From a checkpoint of a small mixture-of-experts model trained on Wikipedia: 41.8M parameters.
Below are experts of layer 7 (counted from 0) of a mixture-of-experts language model. Rows are named router (the router's row for the expert) and show model dimensions 0-159. Each number is 128 + 24 x the weight over its row's rms, rounded and kept within 0 to 255.
After each expert's rows: a language model's description of what the expert responds to. This comes from a sample of Wikipedia text that the model never trained on.

# expert 2
router [153  96 118 121 141 122 137 116 114  96 146 111 118 121 143 105 133 113 142 129 158 148 109  79 122 128 114 115 128 122 112 112 118 119 131 144 136  91 128 112  96 142 122 134 120 136 141 159  97 150 145 122 140 142 157 146  92  88 135 123 112 115 125 101 115 106  69 163 169 122 120 156 127 115 145 158 119 118 148 138 142 126 142 141  98 159 114 119 133 128  79 152 118 147 106 144 129 109 131 140 151 175 150 159 136 105 100  71 156 129  99 138 171 131 118 134 121 157 100  75 140 136 130 143 145 121 140 164 108 157 143 106 163 107 129  96 117 138 125 139  79 139 110 130 105  86 108  93 113 148 137 141 115 101 169 148 130 127 129 141]
What it handles: Common nouns after determiners. Common nouns in running prose, usually right after the, a or his, such as version, season, film, part, department.

# expert 30
router [140 129  76 117 145 147 155 148  89 157 116 137 129  98  92 121  92 155 143 149 141 153 139 146 112 137 167 138 129 129 106  85  96 124 118 123 123 152  83 117 113 126 140 134 115 162 134 148 132 100 164 119 162 103 132 146 127  90 142 129 107 109 130 124 122 101  93 138 110 112 152 113 132 127 137 101 135 123 121 149 156 134 147  94 123 151 128 157 134 151 101 131 109 142  68  95 158 107 121 136  86 155 147 134 154 110 103 123 155  87 126 138 151  95 178  99 116 166  94 102 114 160 153 145 125 145 147 133 104 112 118  91 123 126  84  70 131 127 133 125 101 114 135 128 156 135 138 141 126 121 169 142 136 102 119 102 106 138 134 123]
What it handles: Numbers and parenthetical starts. First digits of years and numbers in tables and lists, and first letters after opening parentheses or quotes, such as 2004, (S.

# expert 29
router [162  99 141 107 149  96 157 122  92 133 149 101 107 128  83 109 110  98 120 103 102 129 137 136 128 122 112 138 131 110 144 113 129 107 117 116 147 132 133 155 162 125 113 148 110  97 138 115  89 144 157  67 162 127 125 132  98 110 110 126 116 134 152  76 120 135 134 133 159 125 136 119 137 147 143 133 176 131 137 123 120 144 165  90 116 119 152 148 144 147 110 155 129 147  88 143 164 137  79 159 142 132 123 102 110 143  62  82 137 128 165 107 130 120 116  99 107 172 127 127 103 157 176 139 129 112  85 165 136 103 120 145 126 132 130 120 143 153 164 119 112  98 101 110 137 153 160 100 138 130 105 172 115 119 159 141 132 157  85 121]
What it handles: Name-internal letter pieces. Short letter pieces inside proper names and words right after a first capital, such as Ch-ur-ch, D-er-ry, Cz-er-ny, St-ur-t.

# expert 9
router [151 130 116 115 141 133 137 194  97 124 116 106 117 129 105 142 132 131 129 131 152 151 126 101 126 131 166 114 114  75 124 140 108 142 129 124 111 113 116 137 169 129 127 152 140 116 114 139 117 137 125 136 153 147 166 132  65 102 190  86 105 111 131  56 116 102  98 127 139 110 141 144  96 154 122 128 114 139 119 158 178 100 160 106 107 156 113 117  93 116 114 152 117  99 107 109 122  91  94 103  85 126 127 172 124 152 139 104 106  82 106 106 111 148 116 112 141 132 104  77 127 115 140 123 134 124 133 123 103 128 139 125 163 128 130 114 192 162 147 137  59 150 102  82 117 107 146 148  93 147 113 141 118 142 162 160  96 161 130 163]
What it handles: Function words and adverbs. Auxiliaries, prepositions and adverbs in narrative prose, such as had, has, with, over, all, once, twice, following.

# expert 7
router [133 115 125 113 172  93 143 149  84 179 125 120 144 140  95  96 119 142 154 115 165 159 131 140  89 133 127 162 131 134 151  96 133 129 139 129 103 153 129 105 132 121 151 135 117 109 139 139 130 128 138 143 134 147 155 104  55  95 137 127 113 143 141 107 128  94 132 135 136  87 115 136 129 131 139 130 122 146 136 141 148 137 188 140  90 166 109 125 121 150 125 133 100 145  98 152 181 120 121 103 134 154 127 137  90 118 102  77 110 113 129 139 179 120 144 103 111 126 134 131  98 144 164 183 139 131  93 144  93 123 105 148 123 135 112 104 115 173 128 147 139 108 122 106 148  92 138 138 130 125 132 150 130 105 138 126  75 116 154 137]
What it handles: Time and place prepositions. Prepositions opening time or place phrases such as in, on, at, during, after, until, plus sentence-initial In and table-row pipes.

# expert 19
router [134 130 114 108 121  98 148 162 113 138 159 127 117 121 102 116 135 157 129 133 168 132 152 124 123 124 138 141 150 112 183 106 108 130 146  92 123 130 124 152 135 113 109 140 112 125 103 141 114 120 146 108 139 132 127 144  95  97 144 102 123 153 149 111 102  94 102 117 115 101 134 113 129 136 121 141 150 126 159 176 172 151 191 122  83 105 104 129  87 144  86 133 110 185  91 128 153 114 103 108 112 111 167 145 152 126  75 136 120 120 102 119 161 116 154  73  95 112 116  88  98 159 135 153 145 108 102 105 134 112 134  88 148 122 103 102 122 138 120 142 122 113 115 142 111 130 122 156 114 109  89 138 116 115 144 157 106 153  96 111]
What it handles: Sentence and line openers. First word of a sentence or list line, such as However, This, These, After, Today, plus list dashes and table pipes.

# expert 23
router [173  81 118 118 157 150 164 160  96 112 138  71 126  84 121 117 104 111 174 109 122 174 114 118  98 133 154 141 102 149 140 104  77 109 123 124 160 123 139  95 167 142 124  95 131 148 164 116 150 128 121 101 185 150 175 114 113 121 143  93  86 106 129  89 165 117 110 144 123 104 148 136 115 102 143  98 157 164 145 145 132 141 139 145 151 130 114 136  85 124 130 163  93 118 112 153 136 107 128 114 129 139 141 134 138  95 131 115 132 125  98 152 151 160 126  98 128 114 134 116 113 140 186 188 137 136  88 157 148  82 146 110 109 107  98 122 165 154 164 146 114 153 124 130 138 120 137 101 138  99 130 150 128 114 144 123 106  97 112 151]
What it handles: Mid-word pieces and scores. Inner pieces of foreign names and words like -ova, -zhou, -mann, and digits inside scores or codes such as 3-1, 67-57.

# expert 28
router [167 111  76 141 168 177 114 135 122 130 171 126 175 109  99 100 122 132 186 128 146 147 157 118  95  83 144 152 117 145 123 118 106 128 149  82 104 149 125 126 152 140 172 129 113 144  75 115  91 136 141  96 193 152  98 156 100 131 155 117 123  91 102  71 113 119 134 153 128 125 142 123 141 125 143 138 101 155 143 147 164 147 159 114 122 144 140 143 145 138 103 167 134 152 110  85 111 133 125 125 112 173 120 145 163 117 132 120 127 121 153 119 156 118 120  81 116 132 110 126 121 149 153 129 174  70 102 124 128 104 153 155 143 127 119 102 137 126 134 121 132 115 110 113 137 115 140 132  88 142 139 169 157 107 110 140  84 134 151 133]
What it handles: Word stems and digits. Middle stems of Latin-derived words such as pos in Proposed, press, tract, bil, tain, plus digits in scores and year ranges.

# expert 20
router [143 120 111 123 127 126 143 109 108 155 153 104  97 108 106  77  95  99 148 126 133 166 101  94  99 157 156  99 120 144 146  78 106 136 153 124 128 112 125 115 130 115 121 121 159 124 151 131 147 107 103 108 151 130 152 127 105 102 163  78  97 118 115  99 129 113 129 148 149 108 117 158 104 129 103 141 184 136 164 116 151 146 148 144 104 194 132 147 129 152 140 128 118 117 110 129 157 135 106  99 140 143 145 171 161 124 113 102 141 115  87 143 163 141 154 122 123 132 128 112 142 143 167 176 157 117 126 151 115 137 141  76 114 126 119 116 128 144 152 163 143 133  94 123 111 108 134 141 151 108 110 120 127 127 114 131  82 128 159 116]
What it handles: Space before words. Standalone space tokens before the next word or number in prose and tables, like "as an' 'honorary", plus quotes and semicolons.

# expert 1
router [142 112 126 101 165 135 123 109 116 123 141 111 152 138 136 110 109 134 162 115 148 134 148 132 113 145 146 127 112 115 112 119 108  88 125 140 123 110 121 148 138 127 131 109  97 123 128 146 123 126 118 129 135 159 183 124 120 112 136 108 107 118 136  70 144 118 109 147 158 104 113 119 127 122 132 133 141 123 151 134 154 116 129 135 101 171 110 117 125 138  76 147  95 139 125  98 146 139 122 135 125 137 109 172 159 122 110  64 123 123 109 134 158 143 146 128 105 143  86  96 108 131 161 142 126 121 115 131 124 135 114 124 158  76 133 112 137 154 125 154 111 106 126 115  98  94 144 123  95 130 124 136  94 107 141 133 131 129 122 158]
What it handles: Names and common nouns. Nouns and adjectives after the or of inside names and phrases, such as Soviet, National, American, film, government, School.

# expert 10
router [155 111 102 105 173 139 129 106 114 115 164 144 128 101 128 101 114 111 138 126 134 142 131 125 106 128 123 141 154  82 155 104 133 120 112 120 138 142 152 124 149 117 166 139 125 146 149 126  77 120 152 134 146 115 121 116  99  99 145 120 106  98 149  97 136 120 124 138 118 131 127 179 107 142 117 117 130 140 169 171 174 128 152 136 138 147 128 144 119 124  93 143 140 126  95 164 172  87  97 146 101 150 168 156 118 158 152  89 141 110 138 160 121 140 135  74 122 141 120 105 122 145 152 134 148  85 126 149  96 128 113 114 157  97 147 105 155 140 117 150 104 112  80 116 122 127 144 133 138 121 121 146 140 132 153 153  98 137 117 175]
What it handles: Mid-word fragments. Middle or ending pieces of ordinary words after a short prefix, such as pe-op-ling, b-low-s, ba-tch, plus score dashes and time colons.

# expert 5
router [188 135 134 126 157 109 118 131 116 123 107  91 134 140 112 108 109 138 133 149 131 154 111 118 145 118 145 117 124 113 107 103 123 105 141 133 117  98 145 134 152 117 121 155 122 120 125 170 122 123 137  99 180 154 130 168 111 138 167 107 133 135 129  61 140  95 153 148 122 117 162  88 102 157 116 133 124 121 172 141 136 124 164 113 102 124 107 133 120 136 119 172  97 140 104 152 158 128 132  91 136 129 133 132 187 130 125 110 136 104  84 165 146 100 143 113 116 124 106  76 106 146 148 146 144 113  89 142 118 106 135 136 128 127 113 121 106 152 104 136  82 116 104  97 111 119 142 112 102 121 130 117 107 127 142 141  88 119 139 149]
What it handles: Digits and subject pronouns. Middle and final digits of years and multi-digit numbers, such as 20'0'7 or 5,21'8', plus subject pronouns like he, they, it.

# expert 25
router [154  93 129 105 171 127 122 160  90 152 129 114 130 113 107 112 117  91 132 131 150 140  85 154 105 150 141 110 112 171 105 118  79 138 123 108 132  78  72 145 153 127 105 163 121 124 109 164 123 105 122 123 168 139 195 129 148  81 157 125 108 121 141 108 145 104 149 156 149 123 107 102  86 125 128 136  96 129 125 141 143 147 163 127 135 159 115 139 127 177 121 143 105 149 125 120 145 128 100 112  92 145 116 150 113 120 144 127 116 114 129 178 144 110 145  99 116 137 125 102 108 153 186 149 133  99 159 128 127 135 136 124 178 116 122 116 132 169 150 126 124 135 132 115 105 112  97 129 117 133 158 145 128 102 118 106  92 131 123 133]
What it handles: Word-initial prefixes. Opening pieces of words right after a space, such as re, de, dis, co, un, ex, as in dis-persed, re-gurgitation, co-ma.

# expert 0
router [127 109  98  91 153 130 161 140  94  98 151 105 145 106 114 120 112  93 161 144 154 161 113 115 120 156 145 107 130 126 116  92  89 108 128 136 131  91  97 128 122 122 108 139  59 141 132 140 144 125  93 136 129 144 189 160 164  60 143 101 118 109 135  93 112 135  95 148 129 117 149 132  86 104 126 141 113 125 127 129 133 125 145 168 134 141 103 122  94 165  87 136  64 150  98 134 161 136 124 129 123 139 125 146 139 116 129  87 119 121 122 167 132 132 131 119 128 139  71 151 129 124 152 167 129 135 119 141 107 110 133 120 115  99 123 120 105 130 129 137 115 143 127 128 122 145 124 118 121 120 149 138 112  66 132 144 134 154  97 154]
What it handles: Personal name starts. Given names and first pieces of personal or place names after commas, colons or "by", such as John, Robert, Ka, Bar.

# expert 24
router [127 116 126  94 171 108 158 127  90 120 140 125 148  99 126 108 121 129 138 151 161 158 128 120 132 118 153 117 102 116 112  78 108 120 138 157 119 102 113 128 113 130 131 150  54 128 131 147 145 122 115 129 166 118 190 126 153  97 148 106 103 105 146  77 111 137 111 149 153 111 171 129 123  92 121 141 126 118 106 193 147 128 141 135 129 157 135 160 115 142 105 139  98 143  94 123 156 111  85 130 102 110 124 111 107 113 128 103 123 119 140 147 117 123 156 118 134 146  93 103 117 138 162 151 130 113 129 153 109 103 110 113 134 138 119 112 107 160 167 134 128 153 103 120 135 134 138 110 109 131 148 117 142 107 137 131 133 100 106 160]
What it handles: Capitalized name beginnings. Capital-letter starts of place, team and proper names after of, in or table pipes, such as New, St, Co, Flo.

# expert 11
router [155 129 130 141 171 132 203 169 112 106 123 107 113 113 118 118 125 145 155 130 161 130 145 130  97 161 153 157  95 134 138 108 101 121 118 128 133 118 115 141 128 165 130 123 118 122 114 150 142  94 154 112 171 138 146 133  70 129 172 101 132 153 161 135 136 105 106 115 129 116 142 129 129 145 162  96 111 158 143 112 160 146 143 143 112 172 129 165 130 153 126 119 100 148  83 105 146 110  98 128 131 129 177 122 141 100 129 140 145  94 136 160 126 141 144 108 114 167  90 114 131 170 164 169 131 121  98 155 111 113 139 156 132 120 123 130 123 138 125 138 119 142  90  76 128 145 117 148 129 143 135 127 114 138 124 145  93 135  89 133]
What it handles: Table cell openers. Opening parentheses, spaces and first digits at the start of table cells or dates, such as Germany (BVMI), (1), Born: 31.

# expert 14
router [159 114 133 106 127 123 172 141 111 135 118 145 141  96 136 133 137 161 127 110 154 123 106 114 137 157 164 145 133  97 150 141 100 139 130 129 107 139 126 131 128 100 134 131 115 111 131 153 163 144 189 110 187 117 137 109 105 133 127 166 118 122 157 109 142 102  99  95 153  94 131 116 107 128 116 150 133 151 140 146 140 143 167 114 124 123 153 134 130 142 139 143 117 181 119 149 117 105 112 119  96 100 147 165 140 146 141 137 136  91 113 169 143 112 182 133  94  77 143 127 132 152 124 150 126 114  95 151 127 127 163 168 144  75  77 125 122 161 147 142  80 124 116 143 117 100 123 129 118 120 125 145 120 114 153 175 105 143 132 138]
What it handles: Infobox lines and units. Line breaks and dashes starting infobox list lines, plus decimal digits, units and symbols like ft, °, ″, %, chemical subscripts.

# expert 8
router [142 109  75 144 153 104 135 180 120 148 140 151 128  96 114 110 122 152 166 114 156 138 142 143  93 173 150 124 128 104 147 106  93 134 145  99 147 125 128 116 149 163 123 155 107 158 106 163 124 107 145 118 150 132 142 126  93 114 175 121 128  93 122  95 117 128 109 106 118 100 142 129  86 158 103 123 148 160 150 116 180 142 152 115  89 151 121 152 112 138 107 153 116 143 113  90 128 130 123  80 126  99 196 165 111 111 114  69 117 128 125 125 108 180 150 158 167 116 102 102 102 104 124 141 168 114 112 119 118 144 157  84 154 140 146 117 159  99 128 144 106 152  92 108 124  95 125 133 119 146 140 144 122 111 155 166  88 124 103 177]
What it handles: Verb forms and endings. Verbs and verb-ending pieces like -ed, -ing and -s, often after was or to, such as known, made, released, procu-red.

# expert 3
router [139 140 119 155 128 133 151 142 113 135 115 137 132 119 130  77  91 121 152 111 131 141 136 106 142 152 160 164 126  98 142 114  88 105 102 103 144 123  83 140 122 128 116 154 141 133 154 115 136 181 149 123 171 159 122 164  85 107 150  91 149 155 137  92 119 104 119 111 169 108 145 119 105 121 123 122 149 137 171 134 132 181 144 136  75 128 145 105 105 155 132 160 113 163 122 113 148 137 117 130 130 153 131 150 132  83 154 118 107  88 136 145 134 140 110 144 141  88 142 126  76 131 129 166  91 138  99 116 113 138  97 124 125 112  64 116 159 182 151 170  97 129  89 102 118 140 111 162 113 139  72 121  89  95 151 117  71 113 139 154]
What it handles: Infobox field markers. Line-initial dashes and field labels in infobox-style lists, such as "- Born:", Coordinates, Location, Genus, plus digits of dates and coordinates.